config.toml
d_expert = 64
moe_layers = [1, 2, 3, 4, 5, 6, 7, 8, 9, 10, 11, 12, 13]
normalize_top_k = true
balance_loss = 0.00695
balance_bias = false
init_std_router = 0.0216
vocab_size = 8192
optimizer = "soap_variant"
beta1 = 0.95
batch_tokens = [65536, 131072, 262144]
seq_len = 1024
steps = 4322
dataset = "wikipedia_en"
Below are experts of layer 10 (counted from 0) of a mixture-of-experts language model. Rows are named router (the router's row for the expert), gate (a neuron's input weights, with its number), up (a neuron's input weights, with its number), down (a neuron's output weights, with its number) and show model dimensions 128-255. Each number is 128 + 32 x the weight over its row's rms, rounded and kept within 0 to 255. Numbers have three digits each.
After each expert's rows: a language model's description of what the expert responds to; "gets" lists some tokens that make up at least twice as much of what it gets as of all text. This comes from a sample of Wikipedia text that the model never trained on. Tokens count by the router's weight.

# expert 63
router:141138130128125137122160161105142200080147155176116102113183146100163125090082136172096143188177111084144126120146090129168146134101144136124129147146111097160100133139147151124110150160175121130083145127139140167188119194157164105110131225125096130118076132132134150175163144178152088089122113061149098177123140164128128037160103103186157126085160125144155116199079118154145140123159
gate0:192135186158113116119151141117155124149140160210116115085095141148127156129124178105137134155082060123104136091104143115077104124183174099061114120189154102107138116158126157067191093117085118138128180099177163115211144156135071192225102128124124189128115158090149091118120124093153164152123101137143148137189119089073145094131105093128135129079124092145123158130115149151132127096144
up0:134139147130140145187169134169111126102184067103056128107124081139055143098125141175113145091116136160053092117142114192150144168117121108139129170116081100147055092114126125172084113117122109124173092105152102107203180141146095096108121147119138091124159179094102120132107124087069189084126130095108088094113211113121196073193149147140194130122054130074064108097125131120171091094122
down0:098150202103097192098125094149097104149155107149161133097098097255122151094147137144136087087099108119068169172151143095116103125105166111078092138113087152093114109126090122151130128106184112145134162108158138130151157133149129120120146105120131144122121129157185171163132188153065139110188129165142122105142195090136135126114089106144108124153116111179122125083128068102124145212118
Symbols and separators in numbers. Punctuation, math signs and separators between digits in data tables, identifiers and coordinates, such as pipes, –, −, #, $, °.
gets: " |", "–", ":", ".", " (", ","

# expert 47
router:172137130189137149113187131081127148132176124130119186099112146127105182133124149182157141111242139127152099140119101079110138119124177130140075127128130105113108137098064133129065125118202152114128187119149135176187192129099129073121116108135176046125141104125090091153175226131127149129137116131090118156072123139229146102125136111120109119129173061120123129145124074184140129139172
gate0:146089116131098147122089137120101109054094131088100167133123135132164142147157145208144206115103088162155089121085154146092117027120137172095164111067089130175168079169087080089124121141150103134171160085175166126098169189120093120154126096074148181105131174140127088079133192132107063130130150158123148095107165128124187116111150106145151110133084167147202097148147119137111066138162
up0:146140132130085129056115129062108132115164185145134124143182097093126138138098147175145053116095073123100176200207144148092125124190105091136181097102150091118112122143139146070096166118092117153158118160132104158181111101124130123107122147094136073116120170120122136172170141097142085096091150177138147118136120097194073156092083142127153111057129139174137037111137110086111092163157
down0:131168147138152133169135104103116187113151164214134157151155123072194108082120139090136111097153132133126137138121101161140136093087080178158098134112154108137130116099097110120148095106178163117160095169151098049167085130141108106103134083112136102115132105112175112188127159144157101075070235137169174102098135135190057161116097088169097132098125092103119098084133130126122132200158
Infobox and heading labels. Field labels and heading words in infoboxes, tables and lists, such as Date, Release, census, season, Synonyms, Nominated, plus pipes.
gets: "|", " |", "-", ")", "=", ":"

# expert 18
router:099108084132146097176083107066125131138164132125132141113148127132137117101135131145132110102172161151103170080111049094130118140142119129138104118222139125085150122119126120186119098089140191125134096080117168150161107120079114109125083128062178195086190109111132101028094150132125091152178139134066137119119106128073128116137143120111145137114172148147132144120137137149150099185175
gate0:121085154092149078124111145146203163112166177144167145154132101057141172097113143164115102086181118206098092111099094149131215138141146047106073177115131071118113177166117154095116165148149098166100152107151092147149159174143148147103180120082165082156124141130123148085140113105146116090128130150111163120079094143088156087124141114175087139061120127150133155078144147201189122096121
up0:181127120181122149084159146109184140130084124161115090148178182109150172143151074145153100152112135150142071106108054119114139113135129117141123097124108096156103097079131083185123148149160089100160140090128121156163080107164112163125170127078140144161133156125179173129110096149158118162128103102119071147164143138106115116154140070132133139089113140101125126115174133156109125135128
down0:148091160177122090153068127098123100086162150084179100137164112118104145057127135168194121095139137153120154107131128136118167145107184102147122170132075121168141122176067131138144134137086129221144067162137127120148111097099138147176131166098124114171124108152127117129124111157096093181089118164114106157096129129127142139138097061142164154160133043097078129170161147127155123152116
Verbs and pronouns in prose. Pronouns, verbs and word endings in explanatory prose after to, was, that, such as they, moved, used, often, -ble.
gets: "s", "ing", "ed", " it", " he", " to"

# expert 6
router:091133124139143124109112117048121116144153144121146069057098123126133085226143156160142121131169157121159092041111079138128146165142134135123093111125140123077123090074131116123158028086100139126133139174144152128112167106120109113129115148119128106080238118114073111095173128074156088149122138133061135110128113137123150129131150123113150138141117139133138145132133148093142099213149
gate0:148163145137161149094203125097135198131124133154083123096130136180145166120147197151114157123126134169125135119137121055152158100119167099144153148153125157119141138145147155177095186105098097120129145112136117094116113091167156138174126138175132098131024126129079142089132130051166119177151077148131156110145152091135176148160161079179097109087096090161110174138124117113148140114124
up0:135080153154117156161041159148134134106150146167118083149085144139140140164096119070178123105085112060131168162132128155127072115081145141116160122130195114153117135142141118147155143158191136136158123139127126120112198181130121098112163120150155148157138127104194110127134135173121103141078141140170082109149112121103087139099113178115172135109129112081160113116124123080169143166142
down0:114070158088193103194001050078155132126147117136183100094094147136135123185138096103152146157156161074148195115124155141146116139161138118162187102086059052098132145097126113100148128173128141114145104127159100143173133160126069113059134140128190173108142150055128141119077106161102124090098118118139126134153083136083201141081149138153139143160141124108086099098086082132108092122107
Prepositions and conjunctions. Commas, and, of, in, for after a noun in narrative prose; strongest for includes, without, despite, into, following.
gets: ",", " and", " in", " of", ".", " to"

# expert 36
router:193111136149120125124213119054113119132071131116138120116151130140109233117123131129135125105156135136140141124119094071134120115131135117126153124199136123148146136093098127141062146096167143125135174141122131173148102125129126047134083083117166062133121111143099026145106132122143176139155104143054137214106149129204152123095120130114007133201175069129128134114145104197145135137156
gate0:095105086089181119108140103140139081145115115161139086167132116086137170057084139155127094130181189099100151094097140150123150158121118123127141104137156229147137088173083170117222130132079128192132212091116120130047094132122151156085094112118132096122173071158178162129121136135126110153101116132145161091149163118188123146165076117130151134165143059154120150104103118135167114181141
up0:144097183103143092123101145190175197164152117111130102038080198068071080173085122134112120109095163090113083121122143114115135131085133097143190144152112155095113111156132061156149114145061131126193147132120160136086145117179102130079159087151048117114135171161078115189145112134107134113143147115074120173063135128140196140161188138128154141123098119111136159111169141148108131109124
down0:126124142149178096157187126141136092115155182178149189151175121163122097133131113109077167159124100121140088151152128082111108149153174064114121130153152127120149152133149091151132105117131103130060161157112117098119190145165118158113123069173161195177150110100149169165130150176101084116113084155153133150060156145117100110152136175108114199148102155147106126099153198071174086166086
Mid-word pieces and titles. Fragments inside words like ti, ona, hyphens, and role nouns such as minister, Governor, musician, editor.
gets: "'", "-", "ti", "  ", "c", "ta"

# expert 26
router:100122173135149139168173107033115122134099134097142125096084120137128154124133128163132127084186153127094187111118170088132121122141138135112120128221136123122160116091036123162102120103146132143146191130139143167108122127020121084132073118006076093119138102106103126134116109161139146137134165145082135125109136114197141108089191124112102179050131093133134122130131134172147107129154
gate0:161110145110149137171120157164139137050136124119147141136153085156182175128127182161132143082102113138085113113060106148175170101103130129143159139138180166113162111122112116142147116122192129160138177133099113151145149133136152169113136126122176117116138081146087172141126091177139117065109090135142160098080148095113114122110153118120074148118178132089154088101100112125081165117103
up0:073143103125125141130066154114095093130090121081109088162184153101120110162128162103102183133102162098193173116235096147116132138092137118061154144124106150157204102096122114130125120091107118151118118122194091102136119141063138119171179176154050161140148126084166143137125140182147135139167137140086093098126078131136100124101086147140166083068123160149133112156140110140120145137089
down0:114166184124108075094138149135110140129130164032167179119148135153129035111143186103122146094077063182104123155115107123177111128158142136127156102104112157128137151105152136169142059153135101074109144157120100107159144136136185095112127159141157111106113162147094138119150086078125091122148165122179121103102215119085096163107029195136136091115074141068161113090148075109149147128140
Noun endings, institution words. Final piece of a common noun, or head nouns of institution names such as Stadium, Museum, Committee, before punctuation, of, and.
gets: "s", "e", "\"", "er", ")", "on"

# expert 27
router:063112127125139153188100113050121113136155138130131128088182118130131112106129141125142121096162149153076215096111029073139116136140140125134089112200125122082136120098147127183122107082149169115127090106116159176135119124137116067130066153111171138108159125080056079051088172129127117149170097139106136169126134120076129129130136130113106119162153113142138139135137119179168104146199
gate0:075129123201104122082101183139156113146151112102130177098151146097135132157153145086144179104154152200114133175159115078170085082160191142116151156123126153124062089124134131163143187110118141126123077168103193113095072117111093170089136146139157141112117127106171126154114147078108114064164099130088132130139105099108111197094169126130145143131071096145135083171076105107118150145122
up0:116149129109148164132103203127102144098124094096080089174156101150126156111128154142134120110111121168107157119109118180145124152131172175123125068082161099108117106103134202139183141126159144135136157158147133132114131110090165178159124148151141181110169195109113110080139086155102107120127167160165191104109175145150091093137102118176138102153149121187167172080110159085148156128130
down0:083092145139150098165082125131073118110078123114105164133132117131101105116112130134166153144166091143181100143140096137187112136069122142125165116163117135144145086121128122145176150092118111145087156110141121075181073223198101155185113120083169131154105124194136102133144124165131141177144160137150117120139131145147058124109148102178109183121148195164109118132080193088127138112075
Line breaks, subject pronouns. Line breaks after headings or list lines, subject pronouns he and it, and past-tense verbs and endings, such as decided, served, -ed.
gets: "\n", "\n\n", "=", " he", " =", " He"

# expert 61
router:126174105167121125079077172130187187155147155178124113114182137102146146099076161152125147136167086099165151169169105111101145116136186113160146113104092137160107157117161163109087141160175148068131190120121068154122126120125155139073188181062128115124097123155116118149125110128117127103113102097140127126115158162085113071159131100131222094127160126109091123130145163108096136090167
gate1:139120139095084104127125135138107128140170126093166079128073138114183138169174146113149113156109170180123165099151100125068181157144156098133136156128122131111181112145120138161108191110124126139142126155130091093127052118124143123155125136135200255130159134189163134076154141105183149152100139136173111083118117126146173183190111191160130129124174106106146086156163141154119123093176
up1:089141114071115140102128139194147143119133127176150089127116089134147146162112129116124124075104098108037152123189116183111072158144155162144136129145131164108117140144163109152105092143098058128137118125154177104135092122086159155151100135115129133141134091167128113100136099102085132158122078093094184154181111131119116149134101096132142115157118102131127091115088190116138165120137
down1:103090125126115105115125139201148127085105075105138128164100166195093150173101106192119127073148136163137177169132137137090082152108154191162139176161121116192124130130099163137081152088123072123154122131073127068101146113100146148148122107142152163121132062171146073135209108130107116099138099159144097165121104129149145140093116096110163163181139149174144150154124102176148175153068
Tokens next to numbers. Punctuation, months and words right after numbers in dates, coordinates, statistics and identifiers, such as |, °, aged, January, approximately.
gets: " |", ":", ",", " (", ".", ";"

# expert 24
router:097123169134153137161175099058114125139106138095143123077043125136127154115137130154132130076178158126076187110120164085136125124141137135107122130202135122118156114093040120178107123109143132141149182118150149167099116127036123091131057142003085091118138113093105117129120113159142144135124177147087136125108136111182142109092190129111104187070125097136139120130129135165150103128147
gate0:123147135159110191126150168096114152143058073113117088114117164120081176055079184130108165119114164166163134186127138102121156161112128164160121090047126182117090095088127100095149137154156117123143111139061078132105176123123112094164108161132184094146130154119095124177096132089077104080067072163057141145140124085115133132115186131112164116147172132188129163138138154192107123124150
up0:113067133116139099124129160138090133166061058113079151163064181140145098161129091102082180176129150138154162108140095077159183119165155200130094126112155098142144147130125160129093143120074101104150128122140149188163183153133118139088101133175125120156167133129126081170125144135151145125173100121121153131147104083084088118147157161147099192120132122162083124188175134075099195156106
down0:151109172137071123154104137071076153137122126142124122163123141131147109077135137088121136139134162162084150187160155131121145114160156091131106099141120161113051142114139124199130150136182129114126138158128138122124114106132167089080172146123167181118054110122147115109188099095148073151100149139055166101131164130137140112087131178137152080084110159121143167110143146146189142215097
Name-ending nouns and suffixes. Final pieces of words and nouns closing proper names, such as Center, Creek, Museum, University, -tes, -on.
gets: "s", "\"", "on", "e", "y", "er"

# expert 21
router:151114133139230066125194120055122126124168129101136144087136133142143142154128102163141116104134143128138168106118004050115107135133151123128120131163137137097132121031065119171106110069136198121136147166175141069138150116101115092122123068059175081114154115135105049079109100145130120135164158138039138124124143136148134111114134126114109143157193107136123140121139130179139111155175
gate0:090138060172156156095091121088117151066143191192128203072152112132144101160061045089065092142111099183096114109122178145126085137148109164144113181116122115179100124138132170081101161150086225158104087160157141122157146141159158139129147094131138099117151081130181129137138103084110095098131105097194133124086131101150135158102084129123136094142080086115129139150142032083146081147114
up0:153179119177162178129062074110144090063104060136193094075159119024143154185121118116084169113123134119130121123160102150166145121166168105167086115095134151135136128121169130143143129122158145172114121155121128171152140101091174138127099121157111000114103129140099131122169169143174174140128144151047103144169113130083161141144142134093150092106186168146126152133140145190171112127123
down0:136157123179143093072110128136159078111084090126105132077120112196059133138091072101113134135126139108128127182128141137130178141088150095109113110119184227212185107139133080107109185136116116161088186130046124101125155121125157138139125123128146118104080095191077087122167130135184157097092122182132152123099109152116184138077124121096051145126114166105103129110157150128067153180127
Noun endings, common nouns. Common nouns and the final piece of multi-piece words, often before a comma or period, such as energy, roads, health, -s, -sky.
gets: "s", "y", " it", "e", "a", "es"

# expert 44
router:192133110224115153132199125067133146132149116136127172113104147125095190151120157155138137117208140128131116136115108083129150117121200130136108124143131113099126132093065142130066128104193165127124174114117145186181207128089126070124099104130123058129144108129081056141161227146137159134140123128089127174074125145255141093116141112117098113135165051126120133132138086182144131146148
gate0:190071123137092090080154180189121141096133102180166171146110150140127087091235147089116138137129171100161157128126013216154075161141158112127152136154089121155157158113128073134150146144117151163200104125102118097094089130080135092103094130129113157142124106131129228089178093127113207175134132130134131130172086192166130130134157130181163107102117081106117176180160112089112125128099
up0:145151082142160109124121148153197152098148119079135187174119153113100107171147201142109145152121149146171088130073051134199147146136108112191117137132053140166074145129152133180146109168041189108164134116073168122120110141114080144209127130133124139108153102091145111126122130102169129175177167078105119121134160158159133189088120109173110044104114126112121136098120137155138159068135
down0:178138085159104110167156138167077172163122106121169138147101121179097110168149134115195180187152161087121168201119216112184159167117106140140142082063122162166112151083131117108115097138102189178130161126125100126114110148152169150096119062179187161106160104150139153148167079070110163158169158081176076118133108139105094167120154128163104131128144141082088132088142106127093151103115
Infobox and table structure. Layout tokens in infoboxes, lists and tables: pipes, dashes, = heading marks, closing parentheses, and labels like Scientific, Died, Founded.
gets: "-", "|", " |", ")", "=", "  "

# expert 5
router:108133128130173084110133128112120108140148140106147087070069125134153093203140179187114119123131145120156059104113060123120122142134145137124074113126140130077137119085099121145119050100111117129135135191139149121133191115125108115128069130120177100086185098092102083112168094115136069139137135141057133103141102132154145117122092126117164132171126176142131147131134147102162102186147
gate0:153135087141190141174138184113122122117226120127137137155156140146106142138145079144132116130136130123066068114159127106152106128140107164079127142158150106115129090124152108135113122126124132171159108098153126081150112181163137131099104115126180087127112155133098121130099116133155106171097127086079107168129084121124155108090075174083085137162152182198114122146164146124207102155156
up0:096169135182131156134165130082142097133103062192084131132111122065129145089114147082115181125051124122149120053123122088135109122080133125143129122177149072142072121146115082119127177173091122117176148087161105202151065124184124197126120126127102089132125101139138138108134179128138157159135098090102095100235163150128136091203089145125095163055119133115188155147114121111097106121141
down0:101095084122158072105145119122135119081107168106196107146108119135145147130121118145106131133099110163088069138123115084160121123127130073103165152165142125105098107137098110138148158127123145128099090126095127098116114163173122194181132166123127116136158091142145166073156103049137099132151167120089155140135112149112115087074057121158133161104195137199101127109177077101139155181061
Clause-linking function words. Sentence-final periods and connectives like of, the, by, regarding, while, although, when, that open or join clauses in prose.
gets: ".", " of", " the", " and", ",", " by"

# expert 19
router:104141105156132161172078127096129133139162112144133126017115123128116098150133189166110123142158140116131082094107072073125142170147141134130079116120137123059125099100182119120116090073105141121118141175164142136158178108131116130124122147114131125081209123120048126097211144104132089148125130123063126116131074127150142107146047123125154132127132131130134138139120148103136115163151
gate0:233136174164095090125114106104096098090088142111104104077121137141087151149130215125183091121092186127090157135105149116142147112173118163097191154119116119161139165070097155183130092126102141114120111075093117129108094097147119159149145137085174084147155074106169153095117091084149076168130157111142111142076154123114116147123128043103162136085161165138199135125056095156153142081124
up0:151102112127172089063145154117106156119039149140132132117159121172096107146078102157110102114129117173160073129143120129159111121102183123151149112119100137162095057133096155133170130117131096173071082133161090088126150112169130137116161069143126102116143138122049117159112129121152114146164068135145111154225165136121117133106152180136099122167137144169149111088111148128169164136119
down0:126128110118169100086199089139146133139164131139169062126075119173111161160154156101130126133150094108139157094105106153094172152128135101111110107133050147165117128098167159141072108121152132094173107109132149127160172131141098108183112164124152020108144133071086102079143102156176126130106123128145141114127102145135145133125164119116115165144175151149128096157121120121134101119074
Determiners before noun phrases. Determiners, possessives and connecting words just before a noun phrase in prose, such as the, a, his, their, several, throughout.
gets: " the", " a", ",", " of", " in", " and"

# expert 45
router:195134115228110156099199126071133153137157116139129181116110146131095184142120155172140134120222141130135108137116116086119163119120209132142104129150136115098130133095091147122071124110196159127123162109132145182167181127094127078121100106136148059126141098119088086143168238138133164131137135128092129164064127143248145096119139112119096115133161065128121131130140082181142130144160
gate1:136147096161139139169159156096146127149195179143119126101137100152110141165087169131149076103166155117120154085084123153119136142075069205163090135118157125100127111057142179131063156131133149157147121087128071187152126103157105176173106144131147126161128119114143102137106184132139111165159131156105153117150153193159066114122049141155227157158120153132094081098108196101131157117104
up1:113075143161160100127150168147107141110091150117160056108078138169159165193156114090127139137151148122088111132083145124134035136117092092145122111111071191093142139090137141109134112127142154149164112129125123159161134172095192167162176181119217102102067167108132163109152068132183169132136130128113179138062202106143061153149120100128126147055097161055143069191169122157130101089143
down1:155156116151141126121156186115131162159148118135146129157117171102146140162102144102145063026149145112150178094108070096132104166115138123148168102142092133096131157104196166128129118158110160112139220094134125126118184126141125116124125138133140160110158144121166125123129111131159126092152152094077127141111090111148167094120120133061127143123143072068111190123177078116142087130133
Table and infobox markup. Markup and structure tokens in tables and infoboxes, such as pipes, hyphen bullets, equals signs, colons, and labels like Died, Location, Founded.
gets: "-", " |", "|", "  ", "=", ")"

# expert 59
router:170110155131104091073118152108126194101166091159143184161119139106091144174103132101155108199066115120122078192117098102095165123097083091146095112115115157111122104113132248124128109101080124036133119187086086122170106149127138088095113099129120170189124121122177100132167128122081185128139127089127147149041137165156172092138099125130116110146162101094123118130107063162149236121169
gate0:065133080158147137065192121151112141139101146167163102111138165142122114146136123105092112061133122098115145112166132160141094124128010102095128140076178142094130144110098091203095121170098110163129139122091090082143126163182183104153123119095110162117128142129108137116138118133156140217145176117119125209201127218122160111128133149148101087071132117100107132112172158126114112169161
up0:148079201108174201158101117111164109198168150105077083186074136175134120127171126159154088098114122146117119083092089087134092105024106143112129202190120186131088141118164135119155120130143148064105128159111075118122082154088135115145081177134139083116135083116120137143110090158111067102120101113186134151109107199154107139151082120124140114090186111149151136142089165124123130162125
down0:131126143096116139134137140105084189132116153160166053131127132153124123065121073123120156123107128199126165110138093157121146138149136138091131137145147112130154135149070128183157109121150047130114127164125165134083112101162103179109088084136094086087099091112122154142184096088082116131176118148124155123116130128134074096081112138118090107218067175175132119122118158164148121166149
Years, dates and measurements. Multi-digit number pieces in years, dates, heights and weights, such as 1848, 185, 14 September, cm, and opening parentheses.
gets: "–", " (", ".", " 18", "19", " 17"

# expert 33
router:161116135142150047131205126043121128132143124113135147138151131136131179129129111160143118107120138127129107109117059002114138130136121124131124123196142133098130127068117124143021118079130234131137179102172136092152098119114119052125127090112149070119135103193066061100065120119134140139175101140039139190113134146138142111110103128114111136209245064135116142117139118193128122153161
gate0:146141140167098162129150122138123109133152115078168134135053095089178204135099149186106144183132165109154157108111098185097151146098129113129115122166077125142119092118103064107065133123111106171109133122173143169140123153122086100151091161179119125123204147077152125115109140168196132184115153170138101131149148143088114104082105116150135110159145107148156095109096185139164143135103
up0:133130037129112220104183130130100155160168142124177174126217106130130089178085150123088166139140066123144128113141075191122105106154178128117088179082119117127159134124132030086130143147116202151115105163105124146099125091144139188136202123087075127116154106086155153156157130090068103144175142160144150090169162084174169103130136122123202164100116120124105104101147132113113094104113
down0:129092144134110164171142085113128115156069172136158117119128172087104096094103149147148118085115076136089123069136080155110131079200158129179120089095168122101142134065099156113162102096169122062117124165150120128115155169118154116168081153118143092057106137109116099074125117165092075104113158067155137146131118196111120124162118137138093070088127144073109151071121162108109144112155
Word-start pieces, hyphens. Opening and middle pieces of split words and hyphen-joined compounds, such as Win(chester), continu, inter, non-, turb(ulence), and table-rule hyphens.
gets: "-", "'", "t", "n", "e", "ti"

# expert 28
router:064115133130140155190041116056122124132163138131131119102169116130127114115131137135138121096176145156078206104110018093133112132142140123134086114184124117090140115141144130179140108093148142115125093118091156207151129123141119058130060132101182161110166125060081083041105170129123126151158089139096131191120123116060127130133126128114122110153141107144139135142134118181161106149194
gate0:152107143158135111087142100140055162134115126108156123154085161139192157168124112096156117132154185188171163166140127101141127118113131145114095144106092125093201096186177183095078145147099077101087081148178127090110117062098091078143106076146123096140100100124154107110117103075107197157148100131121125146138099166053125116149116112146124083102070129164153129145154135160078102152094
up0:066108076126110081057114153085126066119114147072073118086123049107163123069140146088155114181148151107108134169142120084146133120171087152110158115159127132128168126120080126152096129083131115101145127118110196139113170194100064168090114151143115157148165125114119093137119065136164036112164139133145087113118089171158160063107097110170106014122137136110163116141112154141103115105161
down0:115166117123153113152139112152111168109144148116112157129102160104105096149151116070157143152114118183186146185120161130130178132095159170086118114174110120168169038061104149119121104124150159067109142187202100062128085130179157101168145172143143117088120104121071082162096156146126069166166140093110117129133132168134145109053144073119146136111125136150119139128130107094141156110143
Section breaks and prose. Paragraph breaks before headings, heading equals signs, and ordinary narrative words like According, significant, returned, hosted, testified.
gets: "\n", "\n\n", "=", " =", " he", " He"

# expert 50
router:174146120179114138096177122083135160127153120137128154123142172111105164124118164172155125134189140127157095143126116093093118124127107136143088135148138118108134130115127152127080116125108178131130154109112138142177149120097133116115100097152194054139136099115089115143168178155123154121135059121100131140091133131206149072130137100128097138167167101119123135133140106163152149129166
gate0:121137124141157093110097114124164135137148068124141092129107128089116105166135115114126131127124163076182114199137134154113134110199098104170155137191128111120131149114124111154123130101160128170157122127106144163176114092101098084117173116128174154187128153093106151120108157093108125142185128137201092163077104124165162182082133109083191122106124104164145110137061158192108164169127
up0:156134106099135132125139109013131130176136126203107111109107101072120083072150154102173090173132153180060087120079183100071099123127170142133181179049150159185137086139131170120135106098096185196118158161082101100116141090166118109100183129088104137127101123086088115160137118112080108122118112172095134123115130172098127112126138112094114112127129138167075087172117158170046186159192
down0:092075143039130184128107163128130080117107132123121118154150086167200114113110113099060160136172123107180188121136140125095085155147119165149114154064115119168064106110141152158119146202216104142101152139126134168156139133137109113135134126179060164164100131097133044139197095088104131171095093123117094128109131180087152160093151121128096115134079141145152077130154126112135124122164
Table cell values. Short values inside table cells and stat lists, such as 0, 1, Goals, Apps, Yes, None, plus quotes and abbreviation endings.
gets: ")", " 1", "  ", " 3", " 2", "1"

# expert 17
router:102113095131148083167000111079128125137152126138132108094152118124136085154138142148122120147146148143092177079109050101131149148148134138132040119186134129089136111111137133159099086093143190120129106108157164142145113107101117116126122145082176211063251114135071117053118151139125068158143146129081133129134100127100125121142145132118158132118175141145138145121126145156160104184160
gate0:156129095065122217091097106109120143122166096111119104142082081103128142062198133165142102095075153173160195094111169098195142188071203158104150082084095139149102105147091079064179133133140155120097148074119169145124113156088134137151105134168165099090077114118141155084117141162107139086121116094168148133063114159126117141129101106095123097155105150089144172125178102176134070187131
up0:106167089159114182150172143125150110138150097114102168111117119111119112136110176111134120065120138108163173119090139153152163173104161180086134139177149176103121147113148077179137118123114139158127132129100160098138102145141137155158139169199119107117121183112132179098125078109124149087135136122149135096097117095138133113095097110103127095109051151171139160097138127118129081103121
down0:112160093128086106095181131180082076123142116195120164201134069163141131080127200045092091161114163139107087100101141132123185111121140060120202148088140146156064205118156083161169133119116116154131158167134113135143147127121125077090115106180184164122113106123161126168105138085137069147111124116115135094095119109159040129105173105141157118148174115078169119168142162135122121152056
Verbs and determiners in narrative. Prose verbs, modals and determiners mid-sentence, such as would, continued, remained, suffered, the, their, its, These.
gets: " the", " a", " to", "s", " and", " his"

# expert 58
router:160122164134077077096140136103130181136157062154131172151164126102065141185096098144162111180105136114157095197118084120080176134070067124128079103089117124124127117099105255118130110091091152069130131133104105159167084138142143078089128108097133167184130124126108091110190115148084177128140141096108127152070154135165169065114117116138136128119161092119135136135107089162152231113154
gate0:135093155074126170114141115157161096154151123167155134076118117130068132137158181102145146117100125185118128117144119086125135084118155176105140113147145089134118138164117133167201135172094129167097174158067155115121141127097134140207182195130108119074093142149153053137128132146106107135102161192126118085135141138145116150141166156132148129136096067109165137190088170163144073124161
up0:145144109079136121151136103164104127114098125193108095067078094126156138016111094203164147095151154061125098130115088092147190101098161128144114113135140129146160048108103088169108074139117128112102121097123126076161107081158175088101125149193131150139146099163100112124126143160113090099155142132109128107127130111058099121094099156110116131121106123154161096137137188136080157102111
down0:158137109094068138128174100139159129120168109159092151105100124078125166141168137141086140111150134124087172100158130135127051182177176141142106077170066187113147184112112167085102127123117103129133161182107148110117134105115133119100104094122100126018149103132097172154128171087150107083198086097088144096125087137165055052140143102106177121163118099172063159112148161082164137148128
Numbers and math symbols. Number pieces after a digit, decimal points, minus signs, underscores and parentheses in statistics, measurements, formulas and chemical notation.
gets: " (", "–", ".", " 18", "19", " 17"

# expert 7
router:108140110145137141107098124065125116141156137130144081046090122125118105210136184165127124143169147115139117045105089143127143178141138132128108104122133123077122074051123117140162009096100146122127146172151150111108156096123111125127121144126117099089231114123075113072198139069150096150130127129088129118121072126109151112134109127117141130123108136135140148136126159108146100208135
gate0:160131137066166118155116148099075152149167160126130186091132106113145090109119122119078100149119097088107120125147176113166182092162144145164152121125108075166089095089150073179147162109128146150133040139145126108128048088131095171191055187194079166093115117171062107065131101142118159152192104147202131118154138143113114150094092080156134082110131153152128145162121184124104158142064
up0:151123166171160128080139096114217125099118157155144122162147099183156068104149091034087096131169129169150192105156078148104147133154064110118124110170108145083113149131123091116100118089120163166144204124144122173129127143110120137128132146168117135088139142086160127105146111101126088080107125115222144128081103150150106091117096129141106184116139160135152119134138130084123105160160
down0:191128140130147128149102156088136115120151102079094083118133171071113096140124127113151110116149121138140109121059163076112098075156126143203105191149073153198154144143124107141184122112110168142120102198109089109175095123156121080100139104163066123141148118126120084087166216153051140130134119172116166128141054125133170181188136096148160156081169080135149159141111159146136146078084
Function words in prose. Prepositions, commas, articles and auxiliaries in running narrative prose, such as in, by, during, was, having, often before the or a.
gets: " the", ",", " in", " and", " was", " of"

# expert 43
router:188132123234125172116206121057131145125161111132136160100116152125090189164124154171113137120174141126170114129117103069133134116126204128138119124149138113100129125088069141135077118095190175123124165136120147152184201120111127059120096098149147062130144106115058106136158207137137141132147112127092128178094130136238144089120115118119107120154174058123120130130140076192147137140160
gate0:061125145180157141064172119167146132124113143137099138157047068130141115146157159201161136097152130142143100081078109154140160162130112132140122129085112139039083143171168114063131079173129099184098074154163192191078088096072137210165109120125177155149206148106133038128165087158088110109093089167116132128140112129061115085178086134187159162120078162103153111055099135172101138134109
up0:114185108124203153135068133124145102207127185164115181091124129147076123104133190154117126145117126110105124152132107128098129224122114154171134105119111114097108096121170127101128085107138130139194129101111112142074064181128158122130134078073072100094147165112113080117108092196150084108137133137119179184103189134229084110122120085104155099129124102149117148114128187199069117172120
down0:137090142139140151101168197109173108084094099147077127168151144161162206173130155141121128112188167108106140111082102073144134117126134126160087111124189092138140188135125152049129135096135087124103121129119146183118111167155097109155131109101110129109154126196102177109055115132120111049136157143159071120089125105208127138125127102111096115116126113116102066147108140163150144146157
Headings and field labels. Words opening section headings, list items or infobox fields after =, - or a line break, such as Personal, Species, Born, Venue, Arkansas.
gets: "-", "=", " \"", " United", " an", "  "

# expert 0
router:101106124150098137152094124085112130145161154150136091050140114122128099210136207156149116123156154120100145032106075147137149200146149147121101112120132125066175101131157124117158080075099178122126140118118138110101159122157113123139111156081127106095209127108085111118188147010129114168102087133065132164126098133128147163111181129115151154162116117132144132119130142081139101194153
gate0:101104081167171171184109140112142125113191174091154055105150137132086132179117095196128119073104103172127090166114103149068068114123122108117179080138135115117109099173075109143153127079167111121225120168114080088124124141202124139145131109082109148121174140176131111144188091078142139191135075135151146093121128145134138194044120073148136170122184158099112110128153140129132090099072
up0:155171158151101056171153141085132110151083119169090180127092138131133134162134129166142127079126137169106145179102118144159160133207162054183161117191119100106074135076144111079089133136130124097138133126078161143111123119108130176161173111068178153119122137133175099085126149200115154156147095113164079123145134084134164120163137117089160094097105068160123120142067137164142114130171
down0:172146067123112112180060085139090134121114124161120120128121125129132091163135153126136076184175194091144106133153132169168098105109121120095093161116125117137178198148083139087130106097129176098032116170127064122099081105172095135137120124129147079139189146109072141136136164077156143142099130096150155177110111129135115129188103125156158082080103115126131090098094176160087187145137
Connectives after clauses. Prepositions, conjunctions and punctuation ending a clause in running prose, especially temporal openers like during, after, while, although.
gets: " in", " to", ".", " was", " of", ","